Experts of a small language model: 816 cubed ReLU neurons an expert.
Below are experts of layer 3 (counted from 0) of a mixture-of-experts language model. Rows are named up (a neuron's input weights, with its number) and show model dimensions 0-127. Each number is 128 + 32 x the weight over its row's rms, rounded and kept within 0 to 255. Numbers have three digits each.
Before each expert's rows: "gets" lists some tokens that make up at least twice as much of what it gets as of all text. This comes from a sample of Wikipedia text that the model never trained on. Tokens count by the router's weight.

# expert 6
gets: " was", " is", " were", " be", " are", " a"
up0:125109144121137114147199161163106095153121120074217136152053174096192186127122114078085145117137090140108095141108108152105100075144132131136133163119087147123130146114107125103133140111161191090135140098108112118050122147163114129092146140131119145118115081132162088125172106105187080112115100141166086119115150162115117140115160086133087085107107120090126128108152161071133137151151

# expert 0
gets: " the", " The", "'s", " his", "The", " their"
up0:065071119084096124136083097129125131123132160183151115107107162141150161174080142085148063130145125133128131208193172151100115183138121136147107125072118144114111096113108126141142208131126105146195112122149155129141146154095144135139091045136097183197152164114069075161105112188152141091104117087120133142100145067158066075095182158173091079093161169191117120119116128033113171116119

# expert 10
gets: " of", " |", " in", " for", "|", " with"
up0:104113092135125084166132124138164086158139145111053110102131179157153084121182086163142156136128129120111141125159093089180127160065179122160106144161143139124167181166173101145133126138066101129140125115164062179131107123100176052162174152155039153118138114201151131177112149156116100110155080134140125096111031097215174209139097149126114146055113151124162087135195136108114148134155

# expert 1
gets: "-", " B", " and", " F", " (", " b"
up0:123160092113104143100109114193055087149124133176127169155073164101095164163125091143113140155146172125202132113088125086103117087128133132102062108129173094147097105114112096121096140163111122078124145122110128137118117184139104128143168112161106121134094116108145094195159061086129159138120154132121129156075068093159125087100124134140049127097193105157146110039096091133090208138125

# expert 14
gets: "-", " and", " ", " p", "\"", "ed"
up0:147183141142151115197095156135131115164120159114122168134137126144119122154153152115214121147068105126085130169187110122122121094137147149133051156207085205128112107137108100118134190168135130113129134117118099136133122136067170134192103143169158171136141168114120196157160064184176132137127135103168159158118160165153168153136149124141085120153101144134076149099067116135132141102109

# expert 4
gets: ".", "s.", "\"", "es.", "a.", "e"
up0:189087120183099111098052096125124064060142143181043177088084143171179079066176106160145147135119164113127101091146051149178145069124081130142116123152165144068133131116158120145115151161110094166128116163138079145152076122143168104123114131107183121061079150113170123105169122104122123173106159149111153115125119092099142142122137184155118107197126110172075126140139116100089109168133

# expert 11
gets: " |", " r", " 0", " (1", " c", " /"
up0:169125129208170153111074165150093180102137040156123168100121108126131081126090119126165063146203104105189127090125160158097160106096075104133172128110131143158130154150103072107141134168115181099148103119087146108093174133136202181149116125113201170119126131097134102128117196160146139230162164100123124190148095096135173122099119156122150095128112088054133104118106142096151107159029

# expert 5
gets: " to", "y", "u", "a", "r", " into"
up0:142116116145157129112184126055132143165113172104124084083129133157136089079147116163229113075135150152113051067178160134146146105146141130082118107084175153079172143061095129093134101078144182101134046139172088076116079113119112111161133110202155164181094152131118152125105163138167077103126155113064153115098184147142072130070174174143085108162151124131108176070098162072151123132129

# expert 9
gets: "\n", ",", " \"", "s,", "==", " north"
up0:165071102116123090048110054139155083115097104110116148089089138112121117073114108161151129144146138172120110149234126118157144113112144135127134177069120085095108108212103115129069113087113138131139125105096117085134131120124143131126164109086104051131081155145108152101155140091098098111091154152111103126108113140116120177123055176192131122126157129102124105097156159144144116123173